Experts of a small language model: vocabulary 8192, 4.83M parameters.
Below are experts of layer 4 (counted from 0) of a mixture-of-experts language model. Rows are named router (the router's row for the expert) and show model dimensions 64-127. Each number is 128 + 32 x the weight over its row's rms, rounded and kept within 0 to 255.
Before each expert's rows: "mostly gets" lists some tokens that are sent to it at least half of the time; "gets" lists some tokens that make up at least twice as much of what it gets as of all text. This comes from a sample of Wikipedia text that the model never trained on. Tokens count by the router's weight.

# expert 3
mostly gets: "s", ")", "n", "r", "or", " ("
gets: "s", ")", " (", "n", "r", "d"
router [145 117  48 132 106  90 135 155  96 136 136 160 114 106 148 168  51 182  85 121 102  97 153  83 116 172  87 132 115 149 141 101  68 133 137 104 104 153  91  85 123 150 123 159 153  76 147 110 135 145  53 158 126 173  51 112 131 105 135 122 100 104 104 124]

# expert 11
mostly gets: " to", " the", " from", "The", " of", " its"
gets: " the", ".", " of", " in", " to", " a"
router [158 133 100 154  92 118 155  41 151  74 129  82 115 160  99  85 118 127 200 125 148  88  81 146 118 155 112 139 137  76 137 142 188 121 149 139  79 128 111 103 125 163 104  98  95 139 167 144 131 160 104 124 100 140 149 171 150 126 152 159 111  94 127 185]

# expert 8
mostly gets: " New", "19", " 2019", " Le", " 18", " 2018"
gets: ",", " of", "  ", " \"", " that", " 18"
router [130 130 188 115 109 111 159 147  95 192 113 117 172 132 204 121 153  94  79 130 150  73 106 163  89 146 190 141  70 102 106 146 113 161 114 130 190 117 164 126 176  80  76 156 191 150 146 165 132 129  95 148  88 141 166  87 144 118 175 151 122 157  84 147]

# expert 6
mostly gets: "  ", " |", "°", "19", "9", "7"
gets: " |", "\n", "|", ":", "  ", ";"
router [112 109 105 168 141 138 121  78 117 117 158 177 152  26 141 145 158 103 108 163 132 126 144 153 170 173 122 116  90  88 135 121 212 144 196 119 161 117 114 145 145 137 107  81 142 161 151 110 115 115 143 138 148 121 169 127 180 117 171 144 121 156 117  58]

# expert 1
mostly gets: " the", " a", " an", "The", " m", " no"
gets: " the", "\n", "\n\n", " a", " of", " The"
router [118 102 126 150  86 174 139  99 166 131 171 109 148 155  94  88 114 112 113 161  38  95 128 172 142 122 145 131 179 139 151 129 111 161 188 110  97 151  77  92 136 124 150 127  97 133  89 129 187  94 179 157 130 151 129 162  78 137 184 187 101  98 133  72]

# expert 13
mostly gets: " and", " but", "ian", " American", "tic", "tor"
gets: ",", " and", ".", "\n\n", "'", "er"
router [119 118 141 134 149  57 138  79 110  99 134 101 134 155 167 147 128 168 129 164 141 191 110 177 133 131 127 107 127 167  93  78 133 151 143  85 162 130 116 106 166 146  92 118 119 130 133 107 109 147 128 124  76  84 157 158 146 169 150  92 204 152  54 184]

# expert 0
mostly gets: "-", "F", "O", " E", " L", "S"
gets: "-", " in", "=", "\n\n", " as", "–"
router [116 143 148  90 126 125  77 156 108 143  67 137 124 150 166 171 116  66 127 139 118  96 107 134 122  78 145  70 113 137 164 133 163 184  97 173 215 100 166 170 108  90 130 150  93 164 123 167  86 111 132 127  78  81 117  96 119 139 118  77 155 140 154 144]

# expert 5
mostly gets: "go", "op", "pt", "ct", "mp", "za"
gets: ",", "–", " –", "si", "ta", "ge"
router [ 89 189 202  81 204 110 170 102 193 133 110 168 108 125 107 115 144 133 111 158 170 165 152 150 112 126  89 149 124 133  95 154 126  82 145 112 114 125 131 142 179 100 162 160  64 169 172 111 129 186 141 133  95  93 105 133  93 137  77 145 144 115 159  57]

# expert 15
mostly gets: " and", "B", "F", "M", " &", "°"
gets: " and", ".", ":", "'", "e", ";"
router [100 133  93  86 114  96  79 177 127 152 154 214 155  91 157 137 130 144 143 106 153 148  73 169  98 172 114 120 101 144 181 156 170 157  79 101 121 127 124 135 127 112 169 113 158  87  81 164  84 130 147 105 189  77  68 166 190 106 121 145 127 163  71 142]

# expert 10
mostly gets: " tax", "ces", " districts", " stations", "idae", " conditions"
gets: " |", " the", " to", " The", " from", "The"
router [129  97 110 252 173 107  94  99 128 144 102 125 168  82 174 169 150 129 114 130 156 120  83 202 152 134 165 119 125 116  75 137 196 175 160 133 125  75 120 144 117 125 154 110 140 156 194 170 136 126 120 127 126 130 138 120 128 186 169 118 103 146 143 149]

# expert 12
mostly gets: "s", "ers", "es", "ment", "ation", "ies"
gets: "s", " is", " was", "es", "on", "r"
router [117 135 104 103 141 135 130 154 149 128 119 134 176 115 144 148 112  93 106 120 103 138 138  61 210 129 194 122 144  88 103 129  98 154 182 118 115 109 125 174  63 122 138 159  86  50 170  94 134 192 128 123  78 143 157  26 111 121 178  88 167 114 139 109]

# expert 14
mostly gets: " (", " \"", " with", " had", " from", " after"
gets: " (", " was", " in", "ed", " with", " on"
router [137 184 129 156 171 136  91 164 117 131 147 115 143 136 130 161 106 155  90 140 104 162  99  90 134 115 144 127 110  95 124 121 148 125 108 123 112 102 181 107 103 154  95 148 170 119 177 174 172 147 200  68 188 141 132 127 149 143 158 121  64 142 119 125]